From a checkpoint of a small mixture-of-experts model trained on Wikipedia.
Size: vocabulary 8192, 22.2M parameters.
Training: a variant of Adam for the experts, 271M tokens.
Below are experts of layer 2 (counted from 0) of a mixture-of-experts language model. Rows are named router (the router's row for the expert), down (a neuron's output weights, with its number) and show model dimensions 0-223. Each number is 500 + 25 x the weight over its row's rms, rounded and kept within 0 to 999. Numbers have three digits each.
After each expert's rows: "comes before" lists some tokens at least twice as common just after its tokens as in all text. This comes from a sample of Wikipedia text that the model never trained on. Tokens count by the router's weight.

# expert 1
router:487484573460494514493485542490514499510488515517515535456460491499507497494488514435532497491499529517503503497496512527478492520548522451467521482513497472428468469486499521483477450525459524508505492485467508475536488525467524507519496503504460462479506528486474508504491468496507507451508476503502541458487472482525518496480483513487451462510505518522543508512488549478498562513506524489503464549477485521511508494486579471513520510522539524507519505530510487541465546487501523469482473521511473540494467474516492535499508507503508488499493515480467464465495502520508493545484501492484518482544497540514513524520510508505537550500514492507522520447472494543515516512520
down0:496499484509504437473446508468504529478526508486513469475508470470519512500513489547502506507475493518494469530503451489483492488496531523504453475506498477457493508512500496503497504482490478532497487569493500543467524535484517511521514510549484498454485494541469522507482510470442485472476548478543464455490511476557535519514511503515471451528497460474512517496469499504504477538493518504518466541522477505467490496515480502494524500578538504528549500512488466516491541522496508517492499480507534479526476515478478488510500482475507487453510519536491476521476469518499530481521521518503533534476498528512453506504505502465466505509516495504483440486451512465479526460472
down1:489451457524520488504519492471525486478476470454486461526520490533459504486525504467461554477475518451498535501481500511544506510491491512491495463498473523515507485496501515583478518511517530494505480509496463514529496506502506466456491489520474489505490509499499472503492508484492509508518491486484518483527499486540511523509478510440467479504465520500447518454474531486490495524469519500530500488491516509472491495511501533476473553478477471500489538516564464571517514518517542464483482462560460505481484530520478492488517493506465512494468511448507494511484502542511510506550530462512506501527467471524515523490443525513490510510459490477494457494542517494462502493526
down2:521461524478521481538499486473487481469514453505506476481471502490475527489465480537476445478491505513467518528469497480513507528502482488528505491478490511540481471482514539484480503502511488538541517500519521479527490456505532476511507528518491471511492501480526532473476519502516483495476525475470512511454513491460500490513524509522498498486473512510446507492503507449499529522465497548524500505477533527557481493516499504510498471500529449485511494519479541513499504486446509455532532477540521511514463487530522483490495509477476514505459492568482476486513494503510479462452488517541506517513541537496560485560522512482505474451465449489420497494471514487527489512509
down3:497514552486474479430507454506544512469497506518499496494481499503506497477479497478481512526513488509481512499485504508504430502499527504460503543513499488492515459550539534508518485476485508488472571523501516506546506504484520482494538509524509530434498483504497480526478520502483487487508518515504506522492518541522527494525536448490524500512491510498549473515502507509468496529496526484528512503507507453531518500441498513518504511484494523506475476553498486462497538494505510514480477507478514545528502497444453465471503500474505522514513460471512493468492463549477476500534498489513528556464509509461433482507482499506511506456515517540522530483482487517528458456547
down4:504498496505477489482471490528447480514518506477481506489493496468502520506482531541512504523549533508484451504539493502519534547464504515534458477495528531508514467537514490437485502517511539471484482501518522491541463520511479499511497486505485495525477550453473501554509496532496521503503508505514482508478481545492507481517503540507512498502545542519486525524500532484473488478530515546437477511447510501492499481522538524515534501538502508547484492501500504459492508496544530503521493488515549503501472488463527561510496536477500495501537540548523514568525526488483518482513519471488484462491533478484481534517510481496535528491502509468538463534489530458515473478496
comes before: " |", " (", ";", "–", ")", " –"

# expert 7
router:479495505478489501530504477485511481527520529535479468485540525478464535526507515479488536493468516495515501473509572520506505467512475510507537470499528506495555468558489544481527494499466489525484555489493496524494530475480494506505504490503479544481518487494514487474458570485503507484523489465540490483558506491444519493503514530506473480475522485539481504448521495545513496489492501516472505493529493530495517510466445551533541506463501468499481525518471486534495507525486475508517510476506524527499533558475506485484517475520511529541515501489514556542514537510479533522539482499521497527494456499504479474532499460534483499543487487502519502528533498525493470491528
down0:498484506532492492523523510521532444497460533459510487510514512526519538466525536488516496539502520480574515498488503497516517493536442543528479507502480495506536530502492474518545506530509500520453477499466537519432508488480498474543453517553518499469528519504456491501485494481468440520532508517498495544482492494521476548484500503476518486510536497482487560492486475511499502540509471522496536499530479480512495494505479490525509519540530457473492521509499506514531502465486496499515515489488539470492516491477504498507465483460504519527481497475467538462537475483502517526490488511504456512522474421509453486515538459505492512460505499528500486514507501481458498482503
down1:490497435512466514505494492432535483544519527472512538463526502551466505497566505471463500444501513462511552486519504543486525499505503543538488526482526497501530484507483455461518491491509518485526477505575509490525488500543525514483472515521508482484473514511511474514522491500468492485493506515503471494507514516514528531508511514505495445513512530498511523478516483497499517522489516475512496517549528515508470538495548543523507512541480485490474510485505492527505483474465528504491504500493522540463495527491517466534507512533504586488504475494496501472444494523541502509517492526531488548496507452462500535511487490457515526503491512505535480480503516531485496476532
down2:530485486533506507538435502454469476506475469483453473525488439510485546524517493506496509505502536524465496517500462486529523520524505476507504496472546534497474486512517535507506504488531449519525510496531511461517528516478493499532498512511524509511510495506458475510431508509484470470486472470513470510484542520487500546497519485484557507496499500516490513506518486500439491486518489482505436446522509511557451492519499506469500544535540500528507483475537481518483534495498497486498470492491453482478465531515496443533515502496505516487487519496473513527519474441545539441511499529484492525507457485470485524500530512476494491507476503510486503480518537521495481486511
down3:499497507528471478508482468463471492454476489496521490511490478515520510526496510491486514554472497483525505499501517493453479527506512499505493509513488468495501492529491535526510466517506488550538555549536471513518517500511490497469576511477478511468444452519485488485512491504531480489503504478508514491505507533476502500484531473515459469529513522506566481427515472487518482508536517525508488480464522468518525525527492508485530515512441516488481517487493534470479520493488483498503513470514505517505486477529527508540522551526517489527520460495504546491501472463518556465530549501533462525498476440489466504510476487521507492487499501485448558495510499456493466484483
down4:502484516489508475466480472509456505534489527501545484513494483482472433509494511500527473504516458505513466491500462481452449506530481493480492532483514532504488499491469522477507551522471491509529538513485481497501485519487494483519489477546474521496508501554493497539459493502509511488486468478466519493489511486494548468536531544479549547495536518491477514505489484511475444496510491483510477498480444489517471491517542489482503494519541508505511489528451490454526500498549525475541536474515543499488460516497465488510499527555492447515503464519512490460504508519483499503486483499498497546470529475474497490483545474500496493475476569502510529539508537455490503504464
comes before: "9", "8", "7", "4", "6", "N"

# expert 5
router:503541453540506497479486494475523537480467491529482553536481480538520503534528488499531503456562461500494544518524506488510518518482467498512474505522494487495489472527465481504488504489487525522531483489484460498514544533470507506512464456504487527541513519491536482458532537504481470508516510494483529512514480499536497442534497513492534526506519530477535485530528521470539462487510495532452472502483516486508521546455476511517497491544513504500465514504483474503466496493479461499488471477478477474499478451490514496483462466503476533500530480540487493540469505573494487546516483478465532503517469497502525508548512521516496466547503516496489499547530502487482497484493
down0:504475492546508487470552481561475493514507537471506512511511508502510566478493499532511475443483530469479513479483480537510515505476500489495525509500499487485490513477499511501513477487508487494513485529505499537498524535518491450536476494515515508452516483543495497517488479510456483478538519524500488497468488533499507509543475522528468455511524504478507482482494474490460482479542524528521594438489468489479526463506508468494499519462507517510566525496528510494475503513458564535492472522481523485502497513482469546490509509489490517532506510472483514523521472515541489489547534512499494497507508475543447473494467509502467498507575494478518477524489505477484528497504
down1:493528462459512525495488502495508482477501473477519518480467505550527462496497519480455546473455460511500521515517540494511544503526494517486487494503489514498550500481499525517523503491529515498513477499519521504495486507482522527522444508474474478558541507551516516488500527498498452499528455454477547481512526548522506543490483495522477504485489496507452489461509537492472493514523502527503491506483504513476512497496481497494491556504482496526512491511544522518500515492497514436486524482542459545459506535499488511495550510546488522481553460454478485492495541525500479495476550469542523508542501479520508462541499493474475488481472501549547504498486477482504496519532
down2:492467522504482490494447482514487512440498517452518485520486485488511505506509485485475467514532466526445480499512474501515497512493465501482531520511485492493494537468513501527449485500499504510537477501477539515521476509501475490513535488527506459513478494477480503460484501464499470480473440532482492487496516488528516518543519470510484512512511483491539518489514502462490510460499477496497496450545528495515476500514515493468463527498466497464524503502526495557450516555508510524506493510513478476507499487515506455539491489503554577502488498554452514498502479491513516441427449502473526518560519475497504525501522504483514465485449496476462513496503517504461481505475
down3:526504529522500477564479490481512490464508481524499467499515512484432488514494528491457522501500542438503514488494512515482447491518505481512508488485466517528510490569472526504476465539490499503532504501515497515532450525516548489482477499517484474482496514501517500474512514496491491514496535460508520447518497531482499517478510472504492522502486509478519498511502505521487508511488513501501494443482504514501516491490462509476482487490521532522488523483525496474504512471509527524512503495475511511512451500474462450510524526528569439547563433545464488507523475517492526482494545496484506523480481504466516475579490524489517536474539503479505518508519510465533486450506
down4:434474535532525517510514517504513527520500511458536507493469523485511461476485543522487527516518507524503452507496474519505478531466501530510477493534514492518457505517492483476491461501492511498511532538506521518443460488536512500449459468540499492520534491542479480502505524484522491485501453490511499519498533478477490479540516504521507466494516480520441497469493514486493445529489506581476506543473481492493517499502492490492500473528476472517535478513485467484517505514497461506466536501517561485440492495500500487486506510520463478530516505560499537497493527460515516525486481477445489523511511490514465495504504503530538498477471522516487428524508512470489535496491
comes before: ".", " of", ",", "9", " and", " in"

# expert 4
router:475485457485465520508485499518497517502500529508517462520488471530533496483525503526460520480542466497503499469508499449452536512534498494519481581494483472499489504473485446526556493500509482515496503487501503518494506504475524566507557502496510539484441500536504507563499455528479455525513536501499502526500534491495501502515509493532499514502527512566483511522500491541486487500487507469513522486512517472513480463471491516512494495488515444539502521505537492465511464513476482544528499446499596481478485513494503520512513502491484463523508539511550501494519499491525452504532494519523488482468506509491509480472510490467500499484486501520531469471486483495477496525466
down0:499541483547528474472490478498493495495481492484528432482495505517524487497511488482477527529551523507568504522501430457481485475468484500511438487526496501458491542526491492499517499478475500492489482534503525554490510487472495484523477571531488490437475495526483499510515492484463465495492508484503468512525482474502565494460490518507475491532493494510515528480489500503508480480539509510514531510496481452481517511487512516542531546532555515483493533516486513501516521492488532503551450505516509488544512539472496538510467496470510478468496515480507546511478453489470506530491494497511479524502515487494479528518512515515496482526487424490532507502494464491496526478486
down1:511522484506485534518526481416496466501496507545445484509496509548480471529460472489459523455464511527467516519532473479528500523489468529500517473518512497442477520444512475522521493466499502470508501533489491480512546482485524504474495463457488529514478463484484494491470527484509475529510472514511464516508510476496541537524498513497529442464510514494487533498474504509501508485500496511496462498491522508528452475504492535492487488478508482512509460504525515469517531486534510474495491507536466549466474528543521457523499489532511472526510519498531519471508534515481520479476526510476495547520528499525418506512459496550497516495519526532501518480481483502489500519481
down2:532475548452477459484486476462491516451520493482493499488525468480461518497510496548473485500494457486478497512487485523523541484480462508474523502504500520493507502463485579536478489535472535527479470492489501486515505531485489517568521513526457475511525515535482508478474507505521482511498526475467516519472537507532512517467465501508522519474507502509520494529512516489504480462526492475498462514534562526531526465473485510494494506513469537520493497517489490538494492498522499498541534493519440481513489548508522445517462519510524516489481473511501492504517462444508564486519468509479511498492493527458527502494518532502496463494465483521462536499547473485493459506480
down3:510539454489477478480495489477508498503488498486486516536479563482463514513495530522524491507517512467461496513481487515514495448508509480504513510536499474520489459512536473503459535538526511474538491512515489494523488521506508518503457542529483484485478503516547530513479488480485474482518518498492517521468541521529511515465569508504461510485529475523511468479524533525529499503482519516496544513483495519516501538496521521508485501548474510512545456518527492459499463499531533521478516493479500536509494471480486455500492500512521504502528467492517500469549508447517509491511491464467493573477528511467504446553485487475498474480524491471499538502524503478576474541539
down4:483487499502511486497516524504534508486529506457525460501506472448462447472508497532517513534552449450503484506502464517529519507494489530449485520530524543521474504472496539486500482519477499500506562488503518486512484497498503519509460552547496509499517542514520535512481478495522502477502503475499479528511479498488504493547453553475486531465523499498507501454520492487522511499506471520519479513485543469494481500479474525473472494481533524506506487502494527502503487509531498486478547542509545461455453478502490486494504559519502482444506531555514516560562477487508461456514499454499467519509505509504496477490537497512491493500480502483488508530458499484501497544480
comes before: "\n", "S", "See", " The", "D", "T"

# expert 12
router:502494467523516527492497526505500522448505497493448519523503531528525508477479481483548494480512477518496494481473490517446461513497499503491486496485532489507473460570484500496474479517497474501472483512504487523469496513524493536499489485512543507454508557490523491491493507500479478500506551586513526452520519515470471438498502483487536467488494482487550513468493501472521479512491461494498485495478457539453505481487490497502505534520520485483463449479497463535504458482483548485449504502518488479524444514479477473490501491479535509513514511473547506482464521485490506466509528443528516488511462538501475469488512524490465478538514533500479495503537527476506486480525
down0:494519521461516481542490466485480473543484524524535449500498536521512500480514486523524522502521496499516476484518506470528512510477549475484468516528478499519497493539527488496516486506460493501510504494563527524490550469460526465490507544536490509487513461529503490482507519521543524499523571498457488536536501456480561492549509499491494491544523479476490526494487482538500522491527508551517484483517503462500513479512506452506518458539512507514543484509491531481514533484483476510482497475480521540549517514473501514502471484468503540541475499487548539490491508507440540521456486517507494484558501483505513515504457458492471514525490509539519498485485480498475500499503
down1:549467466435464534525548507481519498475506458484496511509518492492465499496509514473481485488508436485533486469514519469469499538490456507512487440472548505501500484474458501490508473441488507502512507496468423503531477510506495489459495521481480524503449520488494495488500449532523482491516521476491513461532481469487508495489488483514522465513517480524492501527539532479505484551492527486515526530512532476507457495475470503520475487497506538565503499521471466492490490492472468482508510492505488503489475528478494505492465512562515519476512495512469495497552504518488465530518502517486459506478505501498523530462428492530516509490514461475494457531492492522479479471507
down2:549511495484477494504531488470488491426457529522499485480483475526468508476467500519472513522477506498490526536554457484539486545486529486508524507507489526468513510476507515505492525500522503521482534530529518535501484557493526456509487513500468450492508460461457484492493470546515522467488517539485480506448502522535529508472488501514490509466461529448516507503560483491469496536511497489490508495520501543520475509486494508494475524481488493516496483525491475523478462479508456491523538491543491498467485526510510508469484537509501482446478482522554530513510491497508507490465534487495480504486525470508483520496474480526552485458521500500472465502474443483536518512446
down3:523490480497491465495507512490489534488508520453504513479532514511493472497507524468492543554538533501448500556511520473510495468487526465486498507503493480513490485516517537557508501526470515518483525512494481483536493483543496489511525471491496550498451533505543530436449543510467523473494470449504472490498476490484510527509531509472484513520428513474508475499490516511485464503504507482493539464498549489503482524498527510513497493505499546456525509521482545448525513482551532516509492525493499470482481523535487506515504516534507469562513532553495516500527496457524516492518482542539497515479498518469487489459489498491549499488535490499510523515544503502513484485476
down4:524521533480516511478502494514485480492511477487499502510562500478517500498469501527503516533493468503519533513499484482472570518507493520514453512482526510513483522451510516465520526481493463472487529452499491518484481484508491549507474528470498529550499480513451482475511475477484505483520503529507508513507508460528532495513483550492506502495589456498532484490492471504498493526502509526514511485499523460479492542448495524510518511494493483522546512497481527501476526518514484516511534504453558491526485511500515497452492545486516510494521499540494483510533504460525476505492518478493424476490481464503526524573483455531498483530502502501494473573459530489513513496483
comes before: " the", "\n", "|", "-", " a", "=="